Weights of a small mixture-of-experts language model, trained from scratch on English Wikipedia.
Size: 8 layers, width 192.
Training: a variant of Adam for the experts, 459M tokens.
Below are experts of layer 2 (counted from 0) of a mixture-of-experts language model. Rows are named router (the router's row for the expert), up (a neuron's input weights, with its number), down (a neuron's output weights, with its number) and show model dimensions 0-191. Each number is 500 + 25 x the weight over its row's rms, rounded and kept within 0 to 999. Numbers have three digits each.
After each expert's rows: "gets" lists some tokens that make up at least twice as much of what it gets as of all text. This comes from a sample of Wikipedia text that the model never trained on. Tokens count by the router's weight.

# expert 139
router:483486517462492509489517516509449496508479525504474457525548504484478484500527506500504480487504495476515507519475516474521474480466488531500472521502506454505497511488487502472453507510530500523501526479498492489507537513513561507523534465501473483535522538538504512483488493542478456506461517535516459484510469505524497464495485535493482446516517479464490487506491502534524480488495527509518438466410533488553497567464524511499490555538542460486483502469541500493504480485526534537511497510470493485511511476518507489486481513473460517511507484516472500472461470489506527526
up0:554518473458522515498505529491538494474493474487518536450474489518497547469486487486493503514484529469452500522502477536478546524545560468508542504525512542515500492513502532520472482500466493453499463506488512541514496468462455487462485558505484498493497475488485475508529514479489537505541491468514509525456525487482522500505478495516511533481492519514493522528491469469497518502514512547460503507527511555469488494541486520497488453488493504507478482533480519503479533530510523468471496531511511504473501549480474524514529496520535481481492516470523484529532555519501478456
down0:528481473503511492486495513501514478487497500534555514518483501467505498501452468483484492505491486510515505505505511530441554484545511405478554502474472506504481479501552495524506469497505501504486460512469495515516491561450462462467501547482497512472511519511453511508534528459497518503533492503485483494472505515471493511501488467531509525499474551499512509503513513461481512502514539513457533529496516521482469482518505509497507467489458508477473514522494528513510534536471508492470494545487503476532507536485527532488520442496565461509512523469502496529512521476517473488
up1:489440514538515504501498503502516509485496479528530503500513551509521507457505476479497511519506490515503481515480507507496504431506497493476500430439486496492500486510505543491550527466480517470480488468482452515521515496515484459518486477499449483507519494467523478488517532506505478478485471502513549497505508472528486556514503495501489528480507479493476505507507506502533479480492580521509439482501511475506500572498514443491541502505510537496483507505439466498561507550523484487487503486505533473494482465473545509500561512514494518508499489490469489494499542499474496502
down1:513524477522502483491540503491517486475485525558545470514473511481478511522447458477489499494493500503486488505508526537484557502534469454469529521501471526518480493509515507495526503526494497454476478490464488497536488512506440468417485510489501513480462492514490537515511513465467523503542464511454496480453491517427501469471529486536529522514500543509502534479502480489517559503528534501432516521516489503488450490515497504489491502497518500494514497505524490494539492515487550514485509520483532481521488510520514526481512473524550488499508512468500501495541473534516486497
gets: "\n", " while", "):", ".)"

# expert 249
router:467514482550541508501487520535544536472524518523513475515496501473524452529484498499536542477505491535493531517521486495550471503491490550508487468487482529529513486477518506518489528512456470461503541559475518517515483484509500541532508514496522502457524443487539502519494517505514501508512537500502510501515512506513489474435497473503483480435523503574494519457463491505521510474513472509508491501533480504481512452487476496479501477486484505492478513530476469475495531485473487471509483482560516508518468486460530500534529493471475548530513472515485488467513497515481467524
up0:502575473517484535519506514506459488481494562480495542483518526491489486487469525477490537487540500484491470503466499500528485486464512518487541554546497483481523490449439478498538503488490526526559510533533507460529525475513491511487455525518516507504527475459514481516495511500492500502477508480509459502528518526479513493501503470513505447522497473513511552476496493488494471492528461521482495529462499494481500521523488531515512527473446459459502512464475522517498509515493474507510518526511482500467484515509530484519511468504482506514506476460448510485507571466539480520
down0:545506543554510529504501513486485501507498466523509520515463497524467514501506485513510484433476527483495476482453533482519498525527482509555500483480468493486519504548502497502436496485499514490513476498487509513546507496465507518504582482489461466492471484503490507519478517554466521506560501472537482490517488485482562554462504544517505471470467475517491501542501541532498488500501502498490471414491511514489504492517486453472493452536515497500492501509460503496515486486503513504486474504515525522526486465510518536519501484482494493461480527492489486500512527487504474462
up1:500487478468486522494521467481516524509498477492539538493486481514462479516520517469490503529491539496493477482532455480482511456523539470513525435474539502504456497477512487458476554515511456532475522521442514500508462561501477447504494478462482479531510477462477467524474497478503496485499496515518519485495497512515482477503501447477498492568517515518483463515540532524521489501492523482555505522456503474492533490492517507495480544489506444523504508498519502519476490489526512486505492530495565489475493512458490532485513497481520488520494509508522484512462541550504522514
down1:511491436528510471483522500467498488494494489544484501513524506483486493498494443495525502500483498502473507485503498564505458518544534474490481489519513498509520505503496498531525484484479469469521492552493524482524532511507538462535471484491533523524505471516528529479547546481485468494473502504479503512469549463527510493501514500501543459470485546477490522465472496498538502496522510478476527493456498484561494507492491532502536495508527541508503494551461451484486473474493460508461536489496525529456521548501482538454548525506496514508481500505476526468477502495491544473
gets: "ia", "al", "S", ")", "oc", "'"

# expert 244
router:512505504475488502505449481518519496487525520518500506492519563502503526465554520468490518555489531483485493521470466506520505474492493493504479497481501511527494465475520564476502503518488482452495477502489498460519493444476490492503472536498480497495500518496541502527492526508524490530450494468529507516506537472543502518481522497539501533498549461525459508528472466520565489477479516506489480503462483508456509537501510497490518497512517506488495468495492446508529514505518504499495500518472539524432468466464481478539521552550495492482514546484463504468493517517445502511
up1:513535482490489444483492500503524518464505546449507479476470512469506514530551537498511459515553490505510441519507454505488519467508533478517470504471468527507555524486505530490492538539496470515491475537485500524506477509508464547493501511506505457509517478459481506547466450494458547528518506513484460455505476481468506523501505531492511502505464467520546486473508481495499498487509531483504463486505474523456474519487502535522540540499492474515469490552475495506513484520529465505517500478485447500511524486488460503496490480509487490556467514530501494494521514504512487475
down1:482494448531510481497460504482497466511459528505486563549499505500477452519489449482512445466479499508521525455470505516499490460493483550493507496536452514464514503509506494521487490430462529477523472528509472509488513499525505498534500512506521520504488478490501521512503519472559485510480525473495479548499511511509504494526508465513484560461513524500454490517465468476508498531476529489548505510519508451535506478472485508508540497512471519509510536473525486492463514516492527487569487467486501509518524473488464553519506516501491534481514508494500507463495483489487540488
up2:476514503513501450512521511489528475527500496513489490474527486505492515515503537551488509533493505502511478500523478503472544474495505482541486501488513493483524495559532536485533524516513524470543525481494495461481536447499493498523443517481475540496489535540477508541511508516484459518502460479520502488492515473573522491506516458479526473497529512487455486516513509482496551524468488485501508500532502460482513536533512518520495547481472494530496558445540467516509500487498475487471476504496506526496502455511461512525531524525476502499491531489451547456480543524488514518
down2:497485492507418517498498505465482509525522488475513489533479492512482500510547490462490489499498521522473510485526516502503567493520500446434477515561523472485473509491450506493517484541483500494486464502499552491491471497497475496509516475509531506545475514495545522514497487442504507498476507522494515510497467534523495550487514522503499490472447473487552544525537520475479464448534519491474489543505507492470477477483538529509472478504494517484550488461485516494522506450498503501545505504489508548498467543526487490484475526484504459513501505497494525477486507495464515482
gets: ".", "-", ",", " and", " of", "–"

# expert 41
router:537463523486549507501482485492495501499472502507516514482496493483540510480507521531496534533460523444498501518458481504495504515514498515518516538551496497511465519541531514492456470530533498478495436479493517466504529523450496446531513510496493492482499480521505449534502519458499460501483520505523455500515534455498504535524485487520494516509514484469491506514520541514490485471472536511473486476501493522471523534518531531494519475520488494462465526533462508497537553536524548542443513495456518480500512510457486468483508498487478531510501473500490470521473533486522469530
up0:515521529515527523499478521534529507519498466496511542447503462496494530484452512497501491512546443481486467520509467491505482454479496506499506529515506525514519498473486527496466517509465517476511545498516460585412470488522492500503512514504479517529479544486500521472476520511495487504491502532545455561503521501517501490505544488486493496508515504541531519476490475511494489510483497461526511576467463504518518476504502511482482512516467467526480456481487528491519473499468494497505513496511494476481478469503508495540489504522557495477523503458489511485484469542458509508
down0:478502506476501509497507495492451513468504525503492498542520502503556531534525534513511496496479506494503519496474522467531525533471497494463502492455508495520529495492486433480524528541428533493494489513508507501521557455494500503501522456503492491449510455503522495538476510509508515498476496563448521487499493458524522504500564477482493523515527475512496497505477511487504548499520463534476487482511493487518480529425468489504450471484536506533544526502533493502498532461521504502546512477502492484490479474500484514481527502496447490520503487527504523472512486522468463527
up1:512504502524499515495464542497552508479514453481530447437444503516500524451529450507502516489532538506481507504527512507502513479459467510489441510500494493527520487553485495502487461500493488454498482487483465522509511493506504464500486505496510447544538523503498540459485487479505497498504505483508556514464544523567495482486441488551546488482497509472523528499484493474493487494516512528493490503478529517534481500527483518495453503514529488502482461528511516495493503502513469516506525479478491512511496529512487516516513480484494498486499465499566498469516536572492515483
down1:475508491464478474492507456532508468508480566540479480543502504474484500497563506518509500492493527462505538535489508500520497540496491501514492530550501456486482500493506543487459487510485508470498495513516560484546525510495496487507532529518493499522522486502515488518449515507467504494499487516505471465544476537500480466482496466466432492519479465496538486532480512498464501495522506478479531548477481519530528504491474489480472540488520503486470510552540499507509518465534525528465514472461471544509500465479473492469529494476492476539504517527517510489467457533480491533
gets: ".", ").", "\".", " .", ".\"", ".)"

# expert 208
router:460532483544533506499482526548551529466510513514523484515491501482527454535481487506522550494514474531496507503537481510559468491470495557509491462486479531532499492482527513528495509517455458466491538544484518504511487493522493515539504510503520506458526445476542503527495512505514503495517528495493513501533513501497501472457491475494491491491522509554496516454466494499515510479515466508516504495540483517486507456495471496484504490479481499495467491517475490513488543498474507452493513488551520514511461495467531503541528495467449543533519451519472473458527494530501467534
up0:503466502476518499518486507482488483487511509478530539470468455491500525484514498447495528482494472478513469472522493556504463510507572505526525475517448490491499477498490478481512468505488529503561488498496484498478514544501481519495504524464450500495535504530510528471466548507502500494489495535496461508500527502487528487477498501496488490526495507435514491512489506489496484538483491528494503433510487506489454500535524516573509506531521520519499413496535467531565508501485488497542549491487480473501498504512494501520514469501520456493507556497479484501522534497491520515
down0:502495495459553474499531502456512519521485536501453513518462472495489499501470495501502516460510503491506508491510499542495486508526545514508544456556507490505499516495470507506483526518483502462505557551496490481481497509526486502526543531484498546486516493480456478523503513492491457495486492491513438532501517516491532500488495512559515443461517498474480466517480490454534495483564504490500536447510484529492525522443509477512510543481537500485498494516508491496558544517488504496517525501481520460485514483490434520470508508499529496485485470495548514520479505481500459510
up1:507524479507471509498460520490479472545511477493528552506527456496488524473499510487458468493452490476505500499494498542514537489432541475497522508487503497466488484520454503504547501452482500504507490490472495491459486483522525525466479486500475496506502525446546534498493515516492502505502505498520517521548524479520481541538534509477465474438474530509508491522441481485514491519551495487431473487493500498541518492497507479510491500545504462523474552486462514502513486514525517500497507534485485519509496506584509473510473508506492497495467486490448503505527505525456508493
down1:488528470498495503495505511487471505521511531517482518525516520497485495471505549502497488465476492510465471526525541512493452489497451510496506532545479464471466520514525494529501497559548520454498496543523483490522495488511494484516527486507484484547463503454489454512536571478507483503535464483513472505476487472505510541474532499500505487484460505495485506524450532483479493506515478513451459484494527505530519514524502506499477552483535497503545506443472493498487515468482505481559482488514493551504503453488517507479539556491512512469508460488493508492453475486476517512
gets: " C", " T", " D", "T", "S", " a"

# expert 63
router:486484467487532500495500537552538573476555511508469467482478462505524490500495498499516555514511504509480518521522432517539484515514502522511513487456482536516491471486519491512500545519495457475509537530482490490480507486483497550528503521503527528461534446458539513510505485512500501510509536508521540499528523496527479506481508448491477498471512480513482510482468498454532488492515487520527513508496470528487489474476495483496504496475488514493494524494524456467493545467551491456521543517526520497493467488460513471542525489472450524499505475511490501474503497515453455519
up0:455528496513563519530479492513514512457505471459498495537531495483495518489496554450481534562525491494489476533512484488488518526521478512493525494515486488466526450556505524460533516443512507506551510491534522517469479455486440493504480497516506511495476460492543527465473518513510494550505483523475496466516517509457520465511514521526471503448479464533472498552532497531487462496511494504522469502480499483499525506504529449520494523520475489520495551505477516515484522521520507505488476524508489505508536503536470471505469502472499487495513501523474522510549495511501492515
down0:508498502502550514493444537504531493497494486467487525530458503517513508468470509527510538490474477482487504477517513454490526533540502512505502518547530542505509499510500527481512449499463465502507552524470479504514429514480511486554543543479529548537552469559528481528460471483496523496500525476485485481498523501459494492469513450476500512457531482492496481499474472481543518497529512478489500475504491505499491512543493560501502454502495484498471544511538503513503508507503502502473505488528511518512518481486511503472530518520478488498482489500493508486556493487440492463
up1:476514507519476521533485476487506506459519478541479459483515515502521474518512510522494496509539479447521473512486493484478507465547559523525495412485475509473545523475482521475505476478500485499496475482463496529541484494514498481472480548458540502467507451526481564479479527488486510505510491502464509473498558509522487475520487508508504462517484486508473488496517517572484508519495534492549487443544531462478495515505543511506527496520495504544454468494491511528542528490497511489531529492489509494532528476495484484495514519478500490500522494494481475542512517504498475514
down1:525543440492520525522484493506474472533513477536536496553537501514506478519511488514504514483519485481479473506475552487460493538486527537480542515503494446492503535510474493493473516493529478547517484468510508528513481491541518478539524506497475519493459443493476509496503446479467492480552455492497487494497504523478533494468471499474446467540463463465489482491507502495492484481507492549517470491483484496443526550505492555519513515529544494502505522508492494490479490505517513511539468498514544505495531484507512541462543490522508499498523503516517486455495478486491533479
gets: "ay", "ain", "ine", "ter", "all", "ann"

# expert 0
router:466533492555540510499488515540530560472518512518517476506500495474516461533490490500535539478511500539497527516525485493547466499486483546512477466485473518534510519474525501513499526516462479464463538553468518512515483485515497540520508515507518497455518446486541498519488505504513502514515540498502511510510514499505509471424499463502479493430524503575492517452468495502517501481513467513508490496527481500484497457500479493487501484491486510483475514529467476478496532477471480465508511478539513518511462481463528496533530500475475532532497458522474489474513506512487471517
up0:533448526495518527508496490516493502482496520533449512501518497493550522483499490477519487504474462479500456491505471500518496458507531483451488487435540490513535458478442526525477530522531481473484482454461476495489511506524527536464505506508452446497486498494541515476495515491517482479515513506507494481490489511512494530472489478489549550540459534465505524527543466506492473491442524517537527541486466429509502514508471513519492484506538502529532509506485463541496512495520513494501483522531488486505524513512494490516478488511543491487529512480506470521475462505472526514
down0:500520496452531480505522522549440457488487491477528487481473510530503488499493505402494465474525478522535506485503507523529505493531501515496476511473542505495534521494457539505497492484501483534503501481515542509477462520493570507492484467510505540513497505506464503480503487487514507509533525476524498478507516498497520489522490526487483534510505543553552477447489539478498507480521498511524527452520487476492485535502485503503500500536520534493469484484465550497484486508516495481500516469489521494488492480490496524529508530483540547480478463546470504517535446527491556516
up1:510488506525494522453526511493527505474497495501525524507461477539497511477510485513509466496540520478524495540500498506509480509542492454507471495510488469530490469479473494452522475483503538513488441520479474518473510529509468487515525470495506490496494499531512504493543432555469530455523523530506511512463473478493503535550481462542494513522476498484494505525512513458529495502511499523477487527467483503494486516452486528536481485511499465476494460552508480475490455491545478469560515465482480474511486511471495481518524505473526493476477466501490536486435548469510495514
down1:477512501530529473491489501481500457505509520519477497521522442531479496508492520491494495515546479457452492544510476508461449493514475534561492490474509497458525478475510529521493466501511509474536526502536492531514438506488520488496561466502491521514509506475499442512448505468497529497493561466520548508486467509528559483527444504517486480527510493483490486528503517514490518516518491512479508545507464484477503518471504529517521498521477522466496492484507495491528502481515537503539488497472459494510487456495489472491500501475492539500500532520507499516460500574523490532
gets: "re", "ol", "ro", "l", "el", "al"

# expert 161
router:463505478559542504488478519539531544475519526520516483503494504477533464525483494501538544478521496526507515522524487504552456513487494555510477479474479536541494485482525508517492514523462464474467536542486523505507483490510509534523494522497517509450530437482542500515495504499526500495518536493510507511509506499503492466479497466502488494474532508536490503447463490487509496474503463510506508492537474512488504451484478493469499483499491511485475521519494472477497534481472487452520539456560502506521466496457524505525535495473467542542546457521494477473507504507482460519
up0:515531476527468496516506481491492528482493491479526526463530480503521484479465585504492455524513493466536489512501509471480489522485482524501525521527502450469464547471472497488520448481494501535500473518472458534482517484526532500519474527488544542494522495459533487487453517507481513472521546487526490476492538501443528507503499510431466473500494529470560527486509550515486503479508518489474494501494529509553489489509497507481514535492510479498488492520488500497535503498484515512514516478504482540555512471535527489499488460493502511486487518507531474519549471506533513464
down0:505493538507472455513498491489514505488535514497438483506530457519496521531510497532485492495535539518492494459521526504468546542519477493449515517480502549502542501503499501455507517524481486530496479501494511518443495520476530527520459527495483458490488518507505489481498453507483511499521506482483537488494545500496493488510538513454516520498505493536500499525495494516459511483511510463511515502542456493464540499528450496534514502467505469423447485512485455495510481497549511516515444524475478481476480471526495492524482492560504471511487514485481496484487523503564512475
up1:482471488500496477506496465477447466515505502471505543436476500495492502515489534450466489490504454488526511462466533496522468485560515501522521471468497473524493520454525497530504483517555517519470495506497507482549487553467492507470461516489477486485553499536430526469564479523502478523477520521504492515462460514458508486526476486470513500525536509501506505505501527518477503480497501476458494503485487484466496486499503538490502532468520520513506492476565477497550505476469511516537505494510492502500497507495487520509487464498517510516552493522525500524501441495534504488
down1:519574490455477477503475475484498506480553472491497492493462453509514485478514483488502511523497511501496506530499524522459499449517507504525472480504454490513509492450481484503469490520505484459512478526512511480472475500531471491474478528522484508482489513526503510489502430526529453494541471515518550507457512452476499533514509523469528490493543479516510537502503502524477542517530500485537514494500492501496473496457523481488496508473515504503486483518486511510455550535499471451518440492490528498492494491496507515515498560499551508519489459505564481509455507492532522458
gets: "4", "ian", "ter", "y", "ish", "ight"

# expert 248
router:477502486542538512503478521528550549474515514527520477524478476480517453531475499498538533476509496536503527513507490486536450507488473539506477464477485513541512479479533495508504534512472470479480517537478530516502459497509509534540500501495528487462531434487561492527496499508517502510521542512495499494513496499494523494454505459490475480486533506513501513451501506502524505468501466505502502496545488521473503458497481482473504465472481526477490511530479471499481532502471505465497503464580522511524474478461538478523532501462471539529498464525479476474510500498480469526
up0:493546507506531442537514478484493499454527458497525502444467481509489472497475514496498489499506466528479541461503517522500540500555525493503531550530476531496461494528468474519495509569519476463511484518472474484528525480460506465493488541517505514474526515503532522485528447510489480436488512508526529514516489471468503488488444516470512486513477494525517493491493489486467530524515450491514510497487458538527476495498447476532539518484492522498462454491505486514478477482496508532499500482518453494524485517526518495520511473513468527478492517513507498517524482543520531497
down0:484516486572504517500499519523519505563501544499498520451523532482509511479484511438515482489448508549491497519501499487476495504462457558513505476516537502510480501493473471548502522477476515485511482524477477524450464499460501509531528518515497532506492472494523502484457472471467491500458500512534490511447516468478530488492495512462490522533522479492494498504477508516522486513431515508491482517485517494512527524488495477495545496505503481515520504506515499491452489499513521519466535476511480448480480465510448479496509521536497525533514485535522474485566476501539500542
up1:503464517503469527521517448499515520555510494459500484484528569473566518504507531494478498527491526511494484492513496479504513536506445507488476485505543496502439524538513504483532522539516465498488548470484465482504523461497516472512521488512573513526471474503502487518499493502517489442577502441503463504468497487516530515503477470496517478514496506515482471482535488489499489495513533494499562481503501437513551491462479493525475482474498494495494524528475526476495500505485477503518475505509506448496496498499483476518526517498483518529468488553508490488504496528524489495
down1:483499530505464467502460483521498530498500495510528504529454456474489520470481495496491499533482551453507519501490534497496470503496516516448516501496462527512536496508506482499510535484456534478475488468487510515427503521487436477492525515489533452566468507503499496510543541535506470503503499507482513519505529512530498498492498448507554523513509478504441447515497477484447470473518481481501479507499521507481550505546493521495490505557501503532486482551484467511532531472532465485483505503514510485512498521450492510500524514465523511508504504454519496487512510508483535487
gets: ".", " (", "p", "t", "S", "/"

# expert 165
router:461512497539522497506518532556540544478503518522496482504505508469527455512493484518534532489516503549501528526493483485564462501491476548514472464465478500526493460472546503525514528507456477483475533543477511532502495482521496527507500509489522489460528438490545497523491526518505513504509536501499493504522515490511533510472489481519492476468531498544490510449458522505520529473538472520513482495533476507489519457481475488458502463484485505485505514527459497497498540464485487463522506476546505504494465504458535495531522495466472532530507474522470487488491497518494454531
up0:505423525502495469493508466492463508550508512508464481500501510509516528482479529520484482512516585489463505480509512514513488486505478529476504479526528492497479555522470487521491488511506522500492530466516481521545517500510564539481456485522542501538490519491497514539506493500491507520487494468495502476479446545546516458495471524517479490525506471479472502519480521448491491523510526496493461524499469487502510499493462499505504516437517476481519446505482519474499509495490481474515517470448521508493518510559500515462541500449492493488545467516502528503530510469483515467
down0:488498531517494515494522499470498499457510523510518474472541500514522546483514534444478488469516509485470517492524476448473534508477492481532567487453552505500510461486484514510502494476487493461493554535523476478498495498488455509500500509500484465489548479472504558510514501490536510515504484534523503471540519539543555475513519533501532495505518452509490492474485481541464480517520503539520468484514486498488520455486530521488495523499497536508490483515492474501514516501496491491488519464535509474490519450480468512555501497505529497497459482531491482463520564484484551519
up1:494478444486493480463517470503480469532480477505477518532536533479474501526552533504473486508519532488490505503501518525511485487472506528476484472471494443493516524486503511470480500501479496547486554471476514505517492489460512504522502490483541537517474515469536489480487516481536483496519491485525543492463514564466523478536465471479550540475513459474495447536486505479500543516496488491456516488517507440511499503535503491535536526477506510495474506475520536502466492541518534520508482517504477506506518472519493525489502538536476522513537482484481511508520460561476506466
down1:485475506550496524480451491479484537464544564483462525516478461513509502466492498509505469487478476477508482496484534531497513510466480494522442544487497492500536528499493508488511518490513485492498498513514483482509517446519484487473485510511486505536466560526465544511522510506506529494485465530509508506479513498503546503485492544476526486465561460515513542512455492536487495497521532513480483532487490520474527463527513505484489532523520505495518536487464511502486494521472480487485523477524567542489478549487517466537441486458507511493522501481490487505494493557475526518
gets: " with", " It", "\n", " it", " I", " have"

# expert 88
router:515482518445459504496514477470492464517508477479517522516483489520461522477488486488480466519517485463492494482476539512427541451493483455525489521509509440474501511504495509498524485459526509527524482445526490500502476516535486461458523476502489510514460555468449495517543461484497478498518443478533480483524523470500503495518492540500490520527486496473488519537553519508491490535508553512514500516473536524530485481493525494503469540517496503498547487482518540504494467539488510506470491527464512466497541502492490515478478504499529475483490515514497505544496514516510555504
up0:512504517465492470499515517480488505504489571534512549487464477495484509516507505528470498471444493516494479476499508494524481496529520512512510533493452493514517471547466496478528465501470536504504520502475489476506552558463499499513509513490460507494466559516488524498497568518503518520479543525505525531491482504517505500544545449500521507500498550504501466505480478470470569517464491473494507513511483548506521500497495491486473531497495454500495546494498530509462521485499511514488493477468482484523498498519495512499516424522506531460499539501522560495483509487537482494
down0:511470470542501540497496510536486533487492494493509497552546504545502507476482487511490507539510476462527491531505483487494472525467453502546471472512503466485492512505493491524483514541486508527552494503487490505483520441525573499536532494484502538516493464476517510496526489433529502493512514461534474546544552452518493503495495539484476462445510464489476540468521527528494485477508472491507480445517499463483503446506493492517490537473482497535501498532501458511525493504519490533539520472503527517478490498477483466477498519519498505511519470496484497521513498502469504488
up1:497499497515472545507527523506515504450509517557531489486544538473511506505510493524470540508478538517491486485465480495540481513498531525496510476470484537497484475508507475523505526507502560510508543499480470485497500533436529507497499559494493491469492491489492484497478522509521507517481509508489530538480467522537512462521505511519491522516517481500487488464492481480472486507476489546483456469500530514518459508499522503476483488508440473495466547521519519504478537478516476452539509449508496474525437472481496538466530414509496498512522495477478537459507496501502494515
down1:514471504514475480504479498458466538484501505461439511476504508525500464480508470502508529541485498460482488487486469497522527470487466492528513498528564516490540510479511538493512467514512483478496531505467465481488504449558472482523518498490477496545482489494493519518530499490507502513527511430535486493556484459480499524489502560475482484467467511460483511529549469530513535491505466434495495510490493508485522452539519483519528508479469534480555464502530472503509499510530483516479518487501507523504519509541490484503498521488497500525536475523495488512521492448480513474
gets: " S", " M", " P", " B", " N", " L"

# expert 2
router:467520483532542512501461518541532545477512514522505472512482492473517448535476508506547540476488482544496522521518484497538457503473492543517475473488484530542498493468531507515499536513459466476474531543487510509515490484517510541532507513517525517456524442486539489519490509506538503511493534492490504500512514502516479473485503478492487494426536491540491502443468496496512515466514467509525490500527475473482504458491471493499486494480483517496467511527474489488486533482474488479514550460545501524523473484462530494535522489469459541528521474513470487471496496516490468517
up0:509473521511499502483496482468511515559500487485480518528476539503547505516491500483497529505471473531523542469535496505489493501512490487518496454496522487492444449519513470506493505541513477521581519514492486513505514476493517472493512512470477516496506477485542447498513468477549496465496474521517471483510513473501470565490471514466480503470507539498507521492516509490539476533486480530509529484456525483500464501480515456514426471550497463474528508513486521522530463507458486513501503534506543488489494529496520498498495500520490489471448553543495503517502538460514512514
down0:548540504510541488495468479549501484531524530518507505497483527478472488518501485459497467505469484459503476455492533497453505490449516560449479512503509477519509516466545511536455497449530469493524535488508479506515482476523486504457490482515539491518566503487479446495467526498500528496489509528536489513459531527519488517493491516553493506535487495489477551462489448505560476505521549504516507506516510505570488488495520510494535481489500479499466505474512506497523518487478531507525480484479494471502501505519567481500547501496508482517500518492496518488491493498494494510
up1:519500475515494513495539503538532483513514518526532493520503501496510495488465514509497500508488540523446533493484515517523481460551512479457493533471524516516516507514512526514527462497510514451552488537464505487417506511518510513473505514480511514526477485528531512521486546492465467533521493509503469539443531475496528513521535495496510480532510502492495472544506519482552541476490517490469462502490485562499491503464523535464493545490506483497506459512488470457496496492469545525458524509491456442513498546467488498471502500482497523499521486500500457505503510468466512497
down1:502488497495504492493504501484530463484471491526478548472503507510506498513538480474499477512474541483502490524530500500482485474520469493523495467526496486494448491510506497497501531514480483496490517464505519476556507479521514533504498539476469512515528537519505516509527454445496492503426511473517495489492525493527466511496502464517562492499513537542456521527514483478494522509502529497478552477461519458439511507576491507494509528456477516486507527453557487501544502534495517472492508525509439550539495472496506493491499497478509486504503498539457497530519522463466492491
gets: "\n", "un", " att", "osed", " cont", " home"

# expert 45
router:490526466510539488506519532519534527506500499521486456466490488466549527521470478487517534505512480525473512496518522482530470532465553537463473478450498468505551498514501536533482529492457457517487512544484516518509526482481480544508499521507504474482547458465533469531518471512489526501502543491517497505497480498504499530495482494502520491468546474485475518472501499518518516465504479525495485467537510556503488488455480477485487491486521496467464509530460455488501552474526487511487519496535500490484472513475549509487526490476484490498485481539467502466542543504546475502
up0:500476526539517504484499500510509501492495484513524534500509530485486504493500530512515500488515466494470492544501456514515485458501442481532543516528484529513475492455497521513490484521496491495499513511485522505491447499519519500485518492507512523482476491559493498508469479481496485486517513508499487473526531452422499467516488492496474538500492535485503516533480514519519486507497523534543475521468425489488562449507500514499453505500498477506515512502509530476506471490503506469560474537519537521484508500478468492523528530504507559455506500448528470536442486491433468486
down0:482519503516473506497503459509505513478527494480540479527544503476447449523538509492491469504525546511502509511505503532552490542538476485499515492542494506467476505454520441494492489559494532474481486511527518489491474490512562465519531488497509517504457537474535527505432494469533469493480511492501497496491508496518485468490503460523480485515477477520541499482496515491505485519507489485499531515509485469506507469570510490484471498500486466523494521509553495506469469516466473460521492511513484516484533457504464500495496550485486503525526493534514495551456444485484516519
up1:527480487480490447510551489495509509480522473507490462467543529511498578494524493521500493526546505507472509514488498484492529484467512490481482536469518470502533499482488562470445507477487491484506516490510479497504508491474497518489456530502494493517500509478507488507498479520502518494445496473534508490481473489559489491519459529529459483488514463456471539570509468510534531503476529538512453479504498528517496529476497493505496538545533449470498507488486480485484494535549459520441502557493526520478499497532507529505518511505483481461479506491501513490494521511524517477
down1:499511499488567486497495508494535486499486521532512489511466499475514511498471480520485498495518472530500491512514502499527498504497503492473526464490498509526533510561492487555517512442459490466498502532496493518546494526459500533495497487502520507481538489504489498511511470458489527508517487519446449495534528509490515492500501487518526481493507580496443506477535514442535514481488498501416539462517508506457535511484471487507505494446462485502467497506485464492533533483512521506516487476491469489518474506482502568500511458529513523494494517474481516484544538507502490450
gets: ")", "\"", "),", "}", "===", ")."

# expert 134
router:469524467546545496516491510541538533480509502523522471505501516462537447518479502504533530469522499544524510534515489522555458486487483552521482469476490520530498466476530505500496535509463459475481540542479514520533489469512492541521497520496521490463526430491550485511482515488506498497512521506498521499514502502496464467483515482502481471469524496547497515449464498488511489482509472504519486490546469517483492452505479509483497501483488508495477518522482480488481533491463491450517534470524515513508461506479534491536523501488483551536480453519481473481512497522481462525
up0:500466509487510517477570494474505535480463505519462498529552502480501501494493476446519499534507479535496538510501525489464482535494468508491520494497461505504496487499504464545534478492521497480464457487503532510473511483519485511472529456491483525498484496470496455471501477508517497534537482532485477445490522470489506531502485495474495491524491556468482497530536486483476503465524494500506543496491490471492486497508502476503504497462492545514533511506515497491497484503476509445437502485522519437478544494509516475473515471483489483495483501471483467601494554483523500491
down0:478508443487513526490528502474506511524493491517516553513512492500484510491502479541506509520523540507500524492536486493513485497488511489478495493494487513464485484535515501468484502519502521469497489515474522482496525523498543491444489476516524505509465501539463522532537488473491484509470487443489491488475510529511542461527475487503499501539488534497502532517477515458463495510506475408495462523512504525446504509529482473521558538487487493500540518486543459508479484449479499467511504461503431509498498527506539532468518474540474508503499506486512491530482544451483543467
up1:523517471470490507493491522528495527469505522489556479530550484504450504487532551520511519518448490509447512469469482484502524521519506478493516512487506539518471525528489523502518499511539488503472499512511460499493502507541498457454461494553465527478477493507496470513496486512501516491508507523513492578490492511530568512525544476499435491525507499556525532510505483502491443497517523516524509506472542479519462488465513488461479483485543505507508474457510525468498523537524511499519483488521501530504489494466491469517515488490467509474529453467519460500518477496502483500
down1:470528505497468498503489531508503559530546504510511525482506515517540489534507480489495542471515532537497457481516471530520532475461552456463501478469501509516490475515498517491513480482506492514517498502519464450513543513492512514533526549497494500490495545480488487484531495483486499484459495493481559495467438520522532468508505474530498513506511463475434509444504529496501475459477477493527493468505474510480555508548512477491459499477504479523470514486480459501488494545492466540496486519511511482505485513534547473495527499524503519515487472447483536494491541501515498494
gets: " The", " |", "|", " In", "The", " New"